python train.py --num_hidden_layers=12 --hidden_size=320 --n_experts=48 --experts_per_token=3 --d_expert=416 --d_shared_expert=0 --hidden_act="squared_leaky_relu" --moe_layers=[0, 1, 2, 3, 4, 5, 6, 7, 8, 9, 10, 11] --router_score="softmax" --normalize_top_k=false --routed_scale=1.0 --balance_loss=0.00641 --balance_bias=false --init_std_router=0.0154 --lr_router=0.000791 --vocab_size=8192 --norm="layernorm" --norm_eps=1e-07 --tie_word_embeddings=false --optimizer="adam_variant" --learning_rate=0.000664 --beta1=0.9 --beta2=0.95 --max_grad_norm=1.0 --batch_tokens=[65536, 131072, 262144] --max_seq_len=768 --train_tokens=1451000000 --max_steps=9588 --dataset="wikipedia_en"
Below are experts of layer 9 (counted from 0) of a mixture-of-experts language model. Rows are named router (the router's row for the expert), up (a neuron's input weights, with its number) and show model dimensions 160-199. Each number is 128 + 24 x the weight over its row's rms, rounded and kept within 0 to 255. Numbers have three digits each.
After each expert's rows: a language model's description of what the expert responds to. This comes from a sample of Wikipedia text that the model never trained on.

# expert 15
router:126140132135122123179130123160150118110131135107139088122118095098122132112152159113121138127112149100139114151132105140
up0:113120157165130122133131127123113113091113116153136105108114145135112127107095125105145139102170104102070099151111157163
up1:098143122148101112160132090142105143136155112105123140146104148121139144125115155105145111107111107132085130122112135119
up2:132129148093125163141129127108153118124155169075092148131093125163181143112149148123155136126072096108154122117121105124
up3:119129092092123130126128113132101135146163104134092139096132162177109112148114139162163149099078116121123110109134158106
up4:128149115150123128107102116196113166092108142108133132094107098149143123160112076145098132078152104118158097136100121148
up5:107092131094092121149172134148133178125102100178154114107119133073118119134140131149143156087174106116141093124156083139
up6:143109112120118154112093100146110136201085192127130087145118109106145143137134089130101119136119149109139130133110160119
up7:148144096124107111122160147114102128113114138092151099131101139145097147101139103116160113068105093112097143120161162124
up8:143164133172123132162074130098123101150079123081105136116131098171129133148118049125128172115142143154154109130141162132
up9:121165130123149091080104105135133098167140090152160175124132153100086134153132109154114149137126159121115114162121134156
up10:116151136142131127120167127085132099157129141157114117186110104112120108120134143108141131117166161171148104117129158177
up11:121122111120151143120114117148147096139150071109124129165121117155097088134141121154127122157139141167129142158137116066
up12:141139127088152120135074143125090198112079100126117133140080098146123080140135094169134148144120119170143135147103125147
up13:110134090149162116162098118138153134147149123104087097098159097149143131114115114136152170109120141160139077112114119094
up14:122117152131114122144121117120082138129129107133140139100158168138107132125132132120138146153153100160125127148115182095
up15:155142175121143144093120083115131118154088125078172173073159163095158097114108103160147098162147140140145119123176099144
up16:120165129116103137125130096103094138135114157161144173095114156100088129121152139151117110172099181125108090138110129145
Description: Surname pieces. Surnames and surname fragments after a given name in credits and lists: Smith, Jr, McC, Sch, kov in Zelenkov.

# expert 45
router:177128106155170144126137089150147110115132131172089152135149168172153127128103142147105119151133130130078106176112088131
up0:072147122085091121142155119114136135088120112138121084116115149162162139138136155150109138115122121113105103126169102099
up1:125112090123077140156163136114167129153083101153113138109120117090132131144105127147122145119078114108159124131133147144
up2:109120090097122120120107133086146103133153137087120095154114147166103138130122131058123107103149117106147140108089132137
up3:111121122142123123186128136114161152170127084145124128131143119135131147124110081137131123130146113138153094107120113149
up4:097135133118116149179123158110137091137104106155094141126116114160098138138149133151152113216147139118151133137143152101
up5:116093130145119125132139111101129137198121154120180092106109109162097141078135135157142103087141166068146122128127100133
up6:151181103144127118148065095129126140144117114134145108080115115137125141150100057114162132112139169136101160140136138102
up7:133102100137141127119147108105101179112129135136101081129078125126084125124149129117163121118210150127114179125141087132
up8:126127108108114143125107097144160140153141072137149110121122180067127145130097150120117132137130136143141098143142120132
up9:102136130140161108114136119149126079109146131069140118129143137159124135110110059135123154114125112120085074105104125174
up10:167119132132108099117149139114120139086099084097166147101182125114127125134173107118090129112089142139144124125153146136
up11:145141125148047146105076124169138127162140096107156153129140106152164123106150120109109092062115070153095118121093111100
up12:136122125123099106110138116110126131146130114150142125103148146151184131096098129083127150112152123095110121122147102131
up13:173093093125165114121137152171129138135113124137156149119127123135142141159111118143110082146116105100125121115094143114
up14:138124097101101142125145173101149107171145130138107133096083090139170173127132144166100112133139126133159141074102141166
up15:155098129179125158151146145131153165147136099101184160139098116139150112155115177147116122132145129166126127111103135164
up16:102100102092127112108079130143110148139072134120105087123138118124110138130131076126163087118168129176119153102107103142
Description: Word starts and non-Latin bytes. The first pieces of split words such as an-, im-, Car-, the word an, and Thai or other non-Latin byte pieces such as ร and ล.

# expert 1
router:127134073146097137160131124149153134143085121129121143146168142139104164105120121174150107128116070096086133133133134137
up0:088123165123082127112141107125145129134111117088137091148130151141135104135186122126145102101151181114122161140191101109
up1:149127099128136107158166115186146079112207148109154076131099160070106118102121100111119119125112163114104130119145114136
up2:129171185148134138114131176082143147156143141152083121162125116139107127139168127158122145068102112133094151088124122127
up3:109126165162099107150095155154136150138126124118153136153158069163092165108168099107086129140150147142131150107162122098
up4:145127119119172135145111121121137149149116158135149125172152134122115117154104105161129134102155175169141150108177104156
up5:074130133088094120135143146078150145167102149138096095149149137141074099138132139154141121119167169159147138129126096117
up6:166092114101105125131133134099155188111123111140117116138113089096136097136119119133088133134117158124139145170080172093
up7:138125097157115139142117115144112087130138107133098122123076087146100101146137141115101120120113138132157138162136118111
up8:125124108105124165117150148155122103135122105139144136122115093150157081133144121162086139111147119170100127149133102166
up9:115101092088183092148117130113157147115151132134204138131114157161143186150168075110178094177139150124156158082083136133
up10:080111147156140102135101129152147133126118145178200157103138123155103134130134096125114140097103153141160116151164112152
up11:166142121108155093157177129162069176137098151131100156164150094151117104134108096161103150103133110131160123118115101115
up12:124096173117119186146162155130113142159173156120100114127168155128158098116116127143142136128129144113131128155116106130
up13:136118126126082159097091138115110116130104170156105173139079136143107094093111134107115142154158156097109129147107163134
up14:160154135152162160139085103124128148108102094127123140113092147072151119099138099090189128116147111138152113188122135121
up15:113169147141090128148115160122126129155105130127135122128126104127132129114110126129115132157079125120160116094142131107
up16:068094148136136110122153122150167142119142110134141170095138104145117138088157114123092123126134165121173135120145112093
Description: Year and measurement digits. Digits inside years and numbers in dates, birth–death spans and sports tables, such as 194|0|, 1|9|75, plus lb, sq, aged.

# expert 31
router:181158113114139083109113115155072149119143125078153094117135140142165140151116107111129115162139133136125100115138142091
up0:126129147118129167100127145148154140158113124107083115108156113144088136132129166138080124153181075143118122126097103122
up1:095112110143126127141119113186134090118125125109129121113159159139112129118132112142140154138075178101162139123092115124
up2:156112121125112079139126114141141144142095130134124132145126139101127134121125159130102107096144132119129144164152142150
up3:111140154155115125100159131130170123146149116112184153132179136131138114141140157172104142147102161164163141106108118149
up4:092141110131132136141133080121135108096105134116127142115151127093147104122134133148077133122120148161126132130171123128
up5:117116151065100126105126144121128151118161108094186106100173178097122080126149109154124169189111112115160110175167120146
up6:166111110081112160182155131149136159100122084182184125112119187113083126130143126123126120131141114157161105130120063162
up7:124115109130130111097137090141094155140174136111104113118084071092126122097137093129120125095114119106114152141100099150
up8:159185101168123108134100131116103181117105072091100124154134145088157095139101114136161124144102148077141136121165141144
up9:152123141143134140083167139116118119112118136158133161106121115140152141133172140113098094104118124150145095146114134177
up10:106106152112104148139136137088149148148086164111147115086094137181072124130123131130118157098138080125088154134114108162
up11:149159084127099125111074188147131114127092107123130120139133166106144146131129139156115135088112111114159105117111107120
up12:132116131146111157146135130100165116118077114105153157163147139148086120134159116125090092128092158145122116077162093108
up13:129160163140126132122130093098155151164142103123083110131178095114135153137078173169147152108086109082149116135136128109
up14:120079089087123125154108124096146156088113134153177135082093135112152140144150157135102140080127115134107133104130153175
up15:139133155106118157112115117116112148087102142112125164134139125101113069129142166141148079115141101118098141150134145131
up16:107128173183109135128105123121144130151155127134154138113168136179146140113105128172148135136123084112106111078178115103
Description: Infobox field starts. Line breaks, hyphens and first pieces starting infobox or list fields: Preceded by, Born, Website, Binomial name, Romanization.

# expert 0
router:136167132095154112161140104176120113108141117175128125123099114079151106129127119101132151101147078158121143094139150131
up0:140136154153129117125162142091138173161139111102135114104119159141141173114121140123156112146135092129155077110169137168
up1:157110157128122127092139123122104145092113175074152149104115145130105120150120082094126112112113143143153124102146140127
up2:130093120098080137123105107160152095164136148096162108122098148101098149118138153115122107171098120120132139135107125112
up3:135143156177078145151101138102123152144129139126098165111146106104149095108188104130118120134154117181155093081092079116
up4:114127120161112103122119126116130149136105123132128142126094167188117147132101124135158130094119138117118093127139150100
up5:150151096155122115119151182176065106141139130105090164162096116115147111133093093099139157116096137118115145142143134086
up6:105098145134130113143132107128127135167122125102156126117100109150115157160119135143141122106077100132150130135111135074
up7:140112135117104106113167127148133152150106138104127177124115160124173108123117137130120132141153120142134129124173120156
up8:100157113116137089141151131121112109106091175170081144133148162158133178152129137156141128109115117108100128141117089190
up9:099165119132087108106070149125133178106150157136127130131123133125126138130146180153094114092107094094126117107131106099
up10:124114110177134176094133127119140105142112127159124115116139152123143135106127089143126115164092105123141121119131124163
up11:119100129146126127142129083077122134117116146140169100100110102125134110129122077152116083145088166128122133136104151101
up12:174127125134095107114120143083163105086155120086092143156143135169131124147139140126124101154150082141121111145144151163
up13:093104160117137120138175144083120090136116156131108128149117085171110146129122140142126155105133162111130145129090119118
up14:133121156087120134117160124144116113159121136173139137092133099149111142131145153142112117146137067130119164120095118164
up15:133133089112134153118128107098099128115090151082109118134147118129112124130126120181119101154103121107118145081084138124
up16:136105127134155126127144172132140126127116117098106149137113084136097177113134150137125116146112182140140118139099111110
Description: Agent-noun and role suffixes. Word-final suffixes and role nouns naming people's positions, like -er, -or, -ator, director, president, executive, member.

# expert 26
router:113128139112097173088137141110131130113152106059189128135145150109128143101122134149166107116133187132118094162103138128
up0:139094168178121089149141159159119104154130140157142141121105094097151105100161118116129079131106162156114140150169077136
up1:114178205114147114108118132153133129140119158143136116092110107094094077137173096117126112129081137168157091115145143120
up2:133129163138111149135086114148135088128103115126127127120133131095120138137189137144109142106114137106144112141116122125
up3:161107127139115118146113155122115120147117117126128198110117132127094141116119096109116122114124154110162120106108139120
up4:147111125115163131101127112096095112092090149158104082135121088108145137108129141112079142186104108136147129102141129119
up5:102148166189148133126121159170125106142122058126139119158099119113144132123145145114149111148069130175124107146142115106
up6:167139104157141138126144158125089148147148117153167148111134147123132120157145136112122152143077136078162142172087099193
up7:085134127154117121165098088137113141164119115058131164110132102123102150126173107096127125134108063112111091111121161144
up8:106190172113126110087126143107106127107073138171130149129154163124060117148135149125109165158083140100144156059124145139
up9:150087138162119167113121114167134138166152106132095101114134151191139081109131114098163134108112099152142137157133149154
up10:143135122094169122155144106095155148115106104102094159116185085090089105132081157143079154125185108147133103119149135148
up11:146120142137092072162148151116137157092143120125134155091130140150105155125114129111119128134085117130112106090139125135
up12:129130187110144108158128188121100138130109100105138079119113103094105108128126132212153132134115095132150106112141145171
up13:128155129179111147123163138132114104112153117159133108128135140134144113119111166116136171151101138145154151169144147136
up14:103110157111157114130112164169113167094076123131137147107060151152124131118134072122151116106131122129164182144145090141
up15:141136122155111106087172126092127156127146111147109091170163139115113130107122139154092131121128142128145107103130101144
up16:137148083135096131072175151108135128135101110121125114105111134094119129107106131144158117148126134101152080116150090121
Description: Reporting and naming verbs. Past participles and verbs of naming or saying after was or also, such as known as, called, described, reported, such as.

# expert 41
router:163086136119114111097157149150149124146098134119144119122148150136085124110164105169115175180111147106100152119093179103
up0:175128133148134135120080169150078086165128111121118085145084110136128144155105134185130133129106132175107130106094138113
up1:105155160135160133185118083080127131141156165091112103116119109142133124141140168114161109121131127152159149153132138140
up2:123119104098164115154164140156153198135099113109156125133101130108124138111144094059131140122112107183138117105166094147
up3:130129136124158120129122091110132158102134136152138119096126097138131163110145129105069148123156193122143142110123132169
up4:149129139115151156114128108147101104163138137110085071139153109122095162140147147092120076144121159116132175123148174091
up5:155110100136119112133135083143142176114159105167149170103082158139141105128130103125125127119124111138148114127147121146
up6:131121126145158101172134136110117129115129092125101143122083137165147113165097094139161122132136112126106127138114172124
up7:153164154115104141140117109140148097154113137141119119098134162144100133128099103100153155097174108192123125154148149096
up8:114145155130112114115125155140160146093125133164156099138079156180174107122156106169098117147132111126133144160162118087
up9:148139145125178142129119152144134190124123120169105157088150134121143148152128153138113100138105117069120133156114130094
up10:142128118111144120146113131108143119132155126128135074137125167142103099119121142064145114113137122125117156104128100116
up11:128123140123187128097131152108118090181102168123168090127155121114079170146115138161153087119139083121116122107109121170
up12:096108159128185124130132132144127119161087162145140120118127119180079169119140080122101126141117106105129118122112100159
up13:125095082125096099131169134125135121129149144163127092133126164136161195138138118130141168136109134136143138124160148145
up14:098135179110150115107169131094123140166113081142152090109110118134123149124126132147098116112144121092142082112076141126
up15:112145092157115160170096136132113112131092112149145136150152086150130112146157152135120141147167139102140132132133089112
up16:128099141086117145145137087135177136116124169137130142138079086139133099129115120107102124131143112108160131165102130134
Description: Table cell spacing. Spaces, line breaks and bars in table cells and infoboxes, and before dates and scores, along with labels such as Released, Turnout, Total, votes.

# expert 14
router:104126157150102157136162127114138096142130176152164117159101095131163103095131120127163137135102141076139122113140085115
up0:148098128096129090135106133138158131125119120131134119106107149097093101136133108141090137121160121153103117139076098156
up1:094117181154140119141146152130128129142140115106143133147180080134120113130145148141160149122163120154155108120170120096
up2:105164160106138105108149118129124098146163090157152108143138106102149097155112145138128119114157125107126175101126139147
up3:164105183178129136130102101170089136106146151096141079134139143133110127157130125108114108166151154116070173216140121132
up4:157115110105165073123158165142145113120148100134155146129126144101126086162091137144118148117113140142101164119097094155
up5:113162130147126101121096111117140089119107102100123166090195128150139186146140129116129119118125115113145049081120155156
up6:120179105142138156115056163149138089130144122108113138148100090121143119147122114178116148106156167140117159118123131098
up7:138172112142122130078156129118164110133107120122130128127196146159148097112127136134131114134138171120117146102091103112
up8:118135110118130184136100066165098124169148112148138109121124168145118095148098112137162168165090124142134095147125163156
up9:118152152050167124098110062128126120130134159107106095157122141146111143164167128129145110126135111117161082123135148146
up10:124101119136151161141132116087146117150105159126104105115108159126138131149127156117133110133119165140163131131122122130
up11:133143085120163083102108150114131175133116098107149148108136148125082159147123102157115101135142101145089130122109114136
up12:136121168099188155169138096154134156146090108110162097154170114169136137122147141112093087118138159110143136114160094114
up13:170100111150115155127110134115136098154098129153117111139134111144139151116121145178124110097118099136126130176107130132
up14:141132116109103108167081147137100111096108150110124102115105133171106149134120129079124104101113110159110117089128122118
up15:172116152104108134131157069187127132145105128122111087153120181119120121109089127187132115132135164125132136111106115167
up16:156091155099125159087137155158147138158145088121133116180133157117103128133121111129125122111128082145134123101149130132
Description: Sentencing, UTC, table numbers. The word in after sentenced to life or seven years, UTC in time-zone infoboxes, and digits in election or squad tables.

# expert 37
router:050129129106109110125109164113110143138128107125116148109113138134128163103131101121146134106121140108136103150133123160
up0:163144147137155099136073102089119131156128137095105088111161131128168121122136160166165083074156138122139118119170128114
up1:136114114111224088077113122161145132099135129120117139146157134170109178142136145154146096123105119104123110152135104114
up2:116151116091119116168118116116168120114114115100118139115110140131151074109133111122089071125154153124153143113122117127
up3:118116142158160112155124153152136152131126077129081126130109136127143128128107143149133136085140129129136156168093128107
up4:138119117119133151093135117153111136142140136114121091116173177084165129103106132156101125150099095126141168142130103143
up5:117112142118156123101121177114195112162110127128119134139106098140135120120119127130087115119140122094116118126120109147
up6:131137118114140124142143117157099106139156119117169149160130148110122139137143086111134143088111110132137139079145140147
up7:122130125101186151122079114134175093101071103115104126096122089137137140133149109167128130126137100147131132108114120170
up8:118089118127148154106148189104145119110165170095178133067111133092110130123105172162106140118113148141185146098112102131
up9:108092083112131081079125124111096180139079189157126108094134133163131102132132115133140124136069148128129132074126088078
up10:146127141133096113080108128114082090150104105108146102097143144111195137146116092156091183140107128132184153157125119133
up11:110124125142087096134198136122104150137138095121121122136116081107162124139110134128056130126127137106136134132156140112
up12:153155130099093101117161184124080136082135129145121091093126113154096118117173125119147125122117107166132193127118095141
up13:098121139099172121154104107166104109111131119123133126103126105122128155143122132186135142124152163133106122134112145131
up14:116121153133108164103109092144121178106133158166120128105138148084121083156156137116130134125141111136127110155174171106
up15:132148136147105176141096124132111129110102153156142124149131115154145090140171134144128096105156128123074163138145134132
up16:137169179107169144131096136146126104108122146123138162099132143130128136112130104155099160102154112168128104094136133131
Description: Romanized name syllables. Capital letters and syllables inside romanized East Asian names after hyphens or quotes, such as Chor-S-ing and Hong Gil-S-oon, and letters in LaTeX.

# expert 16
router:121111121174080142102128122117095124111153086133129137111138138114144110114102152134139123115151094115140135186143162113
up0:172131162132117109132131156152130144131109122125133102157134149111172092128102095149119136162129150136104130124131118095
up1:123158151126136146159114084141146092121121131116100134156156075148108159085208086125134150129143132128137165134144124108
up2:097124112120135155149169142125157146153125130111087169129148104132129126143116171144125134118126125128082122115089115117
up3:159183137177131141136119154127104129062111135119125089148125129170120160109150124117123115091122116127123130109154113124
up4:147142080116130127141124165157132140121125138102105133180093149095147149111131155158101132088145191113142103111133049160
up5:090110112074155146105098151124134109113131148121173099135156181119104154127141141113135132141146132099094171114140137138
up6:148122121108182148150124132160125163088106159108155149099086136129094108130135144078123111132117152157134100088105129103
up7:142130122143123109102115140126139103148127160140096141149153119118177117136104143125150124139125097079114124112152136131
up8:146166182110172122158131103112149111137127079134122143133105089129136136143132171088125138095102106121106089139134116163
up9:120109097149138106071138123136141141088109099150168155102085095158142144156122075099138133151146113098124112137133117116
up10:077146138120167087145156115136160140104139084097140116151138174175141145149122176117100089130115136168136119159139129102
up11:142199092125104155126139088080139154120114084149153129084144130144141115127140126138134120099140092113121079115117134118
up12:134104103153125139094174148142093125136156103134179153114088154143120173141105097122145153158140139146073133089116125152
up13:153094121075159117123174162145108174150131128113149132098129153143147155132145122143085152123123112151110093081135164129
up14:169156110098145125145100110132148139099134112139151125137147113077141163117136133144113131144077174100146129113113134113
up15:108106143149133120166132155156180108134158117138162103107098125086094148138160133071135123123119106146144129124160109141
up16:145159070101098146100118095110130124121106152172145103122124112132112124141132105127115113131107093127104171148132118131
Description: Line breaks before headings. Line breaks and leading spaces in lists, tables and infoboxes, especially just before section headings like ===, plus early, late, St.

# expert 13
router:103127133134108133118113127119132119139144152114143091119140125137165124144113091139112143138145123142116147162140136122
up0:137142145111151140110121162150199152119090166134113127089162140116152092132081138140134133139115115099150117097145141173
up1:116143135112140182133134103063135097175100116102124120136126141106105118112085143066161146149123134158072102114149135146
up2:162133096151154152138124121145153114130122082099115173144154115085108109120131116147115089127104133096148137128103107114
up3:124174091133131120088102155110079126164124143127127086111125147103126118106136117134110093068141061117089155106142083094
up4:144150120097093097143113075130081121152126180126142133129166152124103120131124152114135186157105126128151109137143145130
up5:147116164151100102150130100148105152134136099141142150134157092134100160135129107142120149115092152126164126123175151126
up6:145135145124119121112124224111142143058132089129115139117100133111138166146114168100143118103152113113136100135175134153
up7:131105115105160164139108129052126174110147138151142107110143106150102127142162172123111162138154149110127108153145152142
up8:138130120098119160141162134103144134113127143173117140126150118126085135137109194124128130127100141145166137122107088160
up9:115113088114094141150080113158149127137139071135146117102150162144105112135153079153093149141124142120145123145064124084
up10:118166092070134130151125174111124148124120157114143111147131138128121129136143166090087126117170134123109127151162145128
up11:121095058137126128154098103152151172144120072116138166114154108079150152122147150125139114121139099099128108147120138085
up12:134109133137092154153099062127094133155101150173145099082133140148103163131093112125177102150140165109172111101137102135
up13:141134114117136096121147113099139164147130144109109102129097090138144122125098137180107120143110101086179161092166125128
up14:123116146107115151132156124091135136070163154142130116129149112163113126112125134115145132156121106173139112129130123115
up15:132107147159093126136146118168115157126088143180145097098149101148078113109138125116120146100120123119117103133128165200
up16:141146077102104066103132102143125130128126112132137103114140156123141158123111144087107149116083175146124119098148102131
Description: Coordinates and chart symbols. Degree, minute and second marks in coordinates, opening parentheses and numbers in music chart and results tables, such as °, ′, ″, (, Albums.

# expert 4
router:097137144156123163129126117118116114097152125125133166124129131159073155126120131126129137094138132128106116142123163135
up0:138108107135116141124076115113092136133118129125099152158178132139130102122147110102111129090142123127123112135151129150
up1:163101126106094082148117109162155119147134130121120109062133175122128135113101068103128159185156120110110102119113157166
up2:093126121104094111166095168111112128138123127178118144121149163159111136121200110112132100129121141169139127072154111127
up3:169120133118131082118121161099126142123083095123121133119104145120136108129122125082104126164100095148152105116140158113
up4:145134159116109134147146091126101113177074077126139125196111116133117125107141122135170114119154143192110189089120164158
up5:110141150155101158113120087102138121154111149125136101160131114054116131118102109133114129117122105133143142108144125103
up6:146100085095142133107149125110125131183126126138098124093079094124082167099124165085124111137085131140168132105099115146
up7:082116157118122139129137107163131157120135098112136153114113136132142132123167119144116131163150128136139091124172110153
up8:154085144122127107172098116083095132132112152120113179114119159091152140136192135192115101125158155109121098105160139153
up9:114116137117103125095129173095133107161105107201173092122140117133077167130113142149127114142152118114164133122148119109
up10:155189125100117159118124101133148111139139128111153164135120134121108145113088158117151113133111102181112110132124131121
up11:133126120168143106102099135149142115179118085143111147150111127104124177129122127126180165137176128124079102154148070122
up12:130101117095170157107119131112141126093130143125151101134129093116080127137126153092137114125134141115072126131145115156
up13:115108147141128129117121143092115078093134140128156117144121100138136161142151154155103129166136116150162141133110094116
up14:100083116094160120121116106124198165110204135127153125127132103111145143133099121136117136143156132109161140097115149183
up15:140116144140133158120122145173167176147154131103103137131118118105145123126121118136080117114166100141112130139122094175
up16:110128119159118160169097185114071157160105122149115122105123096123109122114115126156136150104124165092128129094171136125
Description: Word-initial consonant clusters. Opening pieces of words split into fragments, often consonant clusters or prefixes like sp, exp, imp, trans, as in in-sp-ection.

# expert 8
router:151142119127163149131120074161160135136148130143131143116141100167099119147141095120146149152122063119116139166133093132
up0:130155114166115129123142127129167125152109149146174094107159131089123139155143117140163147130143181107124146140096141109
up1:095124165148140128123102110108166135134163149141161083131160168144138129121119169089121135089140123165119104107119146136
up2:183158073132157131118124133105116175112150159105140145155148166161147085129153171105096122145135138156101172169096134106
up3:098129157141132119148158081123080142165145101156129140115095096078171123136106148165096127123151122148134099137157156169
up4:155145113118139088131158132135148113109142140132118082129109168150132093110068100129127131106111118116076131151115123142
up5:137154151129109149151166157131125090111137122081097105108114104172117092117071142133140148117132107066133115124137084133
up6:140114150152129151119105128130122085120126128121116138143161120147128100127126126114118096120156115175149140101164125104
up7:171125104114114105142111113089152167186150140124097113144132158132104145075175161149075151130148132101123137119089142083
up8:096119099094130139130136101108164114130130145128122129127144122114122105174112115130094146131145127137149096124130118165
up9:152162161145084117104145107124155145131136125153148075138136111133113106131108138138082127093106159177107145118094117159
up10:117115163142133121117107139117129106118098155134120137121154127074110142128111112145082151132119142155110103101135100141
up11:130082116110139142118135156077117140123121122103136102091097149141124163136143117174144170122110112153179116108115127102
up12:101111106117125131124096157118180155140138164106109112128160126147111096147113123093094106136158120134131119136125148154
up13:147102120145147152144122123120112083120119170111105094135103128111136127149121130152144152138110138109150096151105151110
up14:145129115097079156106141144108124163162106126108113131162122124116117090134128108082125087093137099136158123119131150134
up15:133097083149120096117128125076119123106144121151102126111136109161110132130110115128099125113113183128165128128095107138
up16:109114136123137125097142108151122113139106156119085117154160155160108151139098170142139138118164125085099162126123146133
Description: Mid-word stem fragments. Inner pieces of longer, often technical or rare words, like nc in punctures, mat in hematology, rit in arthritis, plus nouns such as human, light.

# expert 24
router:124139144139138096127085126129174140120136137139160120098136139168089116131123114167134123166162120151173146144142138118
up0:161144135114144142144118144142103132136111125151128077111162144112146081117110112133135095140094100163080113197156123153
up1:099115130073089180105107142100100133117143095117094094108190127112099152118096118131123129166133158133117157097164123110
up2:140104135124102153101148118139141106121124112119133119130141120133133081096084117069117118111116125135129122147155140160
up3:131134102111135163121112122141071130143146086105159136134110157110121099135141091151131137122136171113163104120119128138
up4:153171120133120141125158071147078119079093142160139115125138166118161122134093098146130137105124134133148129102150129107
up5:158111127107111128170139131144120095111167130178095082150120164106147133140177114122128110108127130123099101112107136130
up6:098117099103140122127135107113111135104121106154133152118096108122163114142096129134100134106102162095136151124119093094
up7:185115159113100116150103088116136134107115141129115135065128112164116165141116136076150094082116133133112172112105156110
up8:180159163147171107149167134104147075169158121144106120120147111116101143147128138118153139112120131125126126161136142128
up9:127129143119104090132137125118127133137151084133152143087129107138160105103136132126145126117116115143097098149103100133
up10:129112114106124113191130116137166132127142063085124098131177121100134130103101125145124144123095094095115102167141079169
up11:140116148172106126134142122164146090131144126148129134135164131119217145120127125132133127106102130137157142123094094139
up12:186143102119088138175143151173127158102136138086149124112115143152104116140127147101132124165168103158138108174116118108
up13:099119111081104142097117090134106138124124082126105148147133153141126136126157078180160118095164125118105123122144134132
up14:130122106125125143105115157059115111102151106134088119115175134137150122123145166100056102155133127109139112092128122133
up15:076143118147092141136137158149148144161129136130117103133115141122101153124126105110162154098106138149156095132129119107
up16:142106077100110175108146122141129172126108183110121050149086098121137149111116146142163176114151150146159095114101094140
Description: Prepositions and event verbs. Prepositions like at, in, under, over and verbs of action in narratives, such as took, won, stand, run, winning.

# expert 5
router:137140129132098110078176172091110122121145093107121110095114097140139109124129134107104138147112115122137132122091104131
up0:093090120148103140156139093120164114115125156113111119156137090136102108118112111165117201115090136118164120145112130161
up1:092127138124122144082149153133137102077084139117117120120130138112136132143120151119115115086132151091110136115111104134
up2:151125136127122115133134155110175117143137150110169134165084140080141151134100175149130124093096116116132130117133117159
up3:145141098128132172096176093129125087132138102116173146145138162133106099123135063144162129128129071106143122100105116110
up4:108105130125154114115142129131117119126150093123116121161130125172143146139090115140077106094116118161153135146132134150
up5:133097147117110145137136148099128141146102115148126148130125145115156135145135170127119140131113137107108098170117130111
up6:150127106098138164103135096079124120127162116118084104113081125179166158145126135099133129129147157154179117142134095099
up7:102178123157115119134100112179115143102125132114148148168140155125153140135117083185141137163091145110122139131143144105
up8:124153166114112147144123113131155169124113141123123115191129096193120140116074134129123147135169151122185092159133123147
up9:123143148113123130120115125156097126110090166110127148158149111099142137142088148139130185152135113113141155137150125110
up10:142187139159149169145151112086132166123085164186139119081112114154117143121139109165118125138103136148109111129138157130
up11:148143096133140148123113151118090070132140129129091131117196111116104134148181116144147172083130128107131160161152099094
up12:143140152154116138117102098147120119153110137140078122187157137121104133138117095134119148147151158114159128110145134112
up13:112103151133126141118125135141092217103159088101094159109080119151136142141169128122139133104136112153106140154079135055
up14:103137147179176165093132100135152159139082151116130129121153077116137145105128131085123100101148148120101124159106107133
up15:144083114094121095125077107147116129093126145153160139166179169115112161139143113132113137106124122089118108159122146169
up16:120187080118128155140114082169164130132089116081193094144121124084145086132123145115108093179102135125067127152157140113
Description: Countries and geographic names. Country and region names and the prepositions before them, such as represented Canada, in, of, United, South Africa, Netherlands.

# expert 42
router:146145125149129120113122158112129138140141125134108126118159168089131114148162161123123163108124153079138133130128188146
up0:106136099122118145155127129142147116104114120133128106166105135136113114165158162158124121108169172144107146129111137095
up1:102081116095124150142165151165096133136155124128114118115118131124177148148166189144113086127151128101097197151110127150
up2:168104108101122145072139124157138088084126105118084112151108141160101078132092136120109159110152190117147149122161113148
up3:120117131124141113123135142108083111150121143171134135114129125094107143132116164140163085141115121153134147148137128135
up4:162134104111131136114182097118122154113131094145114152121104149170130169119103122188169130133112134155128153148163126143
up5:149169124133089163128138093121162108204140108161103125093099109144157139123158125155140098096125127144163085141135090118
up6:111166159117158128162130124151100125105125100112110088174126130145146133118114090146098146082105132108145167130124172105
up7:156119142133106135139173122143173122099106136152100123141128140095132109142137136117136143122126139200116141142128131098
up8:123160153134093183157153184142134118149161139144110139179146156145123139121152105090135152156091137160151110114121135131
up9:131107107136100143135149128122142145127123139103091128120095135163162124142094173083096146159119177112131128104124049127
up10:099077169140123109180136134088175107078128095132150121150110123126143141102137099127154111167170078149171132149130119132
up11:150079147105126139108112124131136100106134119165132127080134148132101143104116114165094099128088126106124109141135116091
up12:083168143112150174164159100113118127103108102135138106117139121154115133131128142172132154141107080111133186144124117086
up13:144145140123113151113110114154165088109148148120111094126081150126116157111142103159152138160118161111143105115148148144
up14:085138116125097105122098142133147130125149157123146107159136151141149131133108101153206178116126146087110149120119134123
up15:100097079089159133123120142139120118143115139129149107094158088135138124140168150153111150087137129140113129117124144133
up16:139155113108089134108109120110160140080142141145149152073136118153149086102108130116112092130145114147095163165164153104
Description: Census, dates, transitions. Digits of years and day numbers in census, population and date text, plus sentence openers like However, On, According.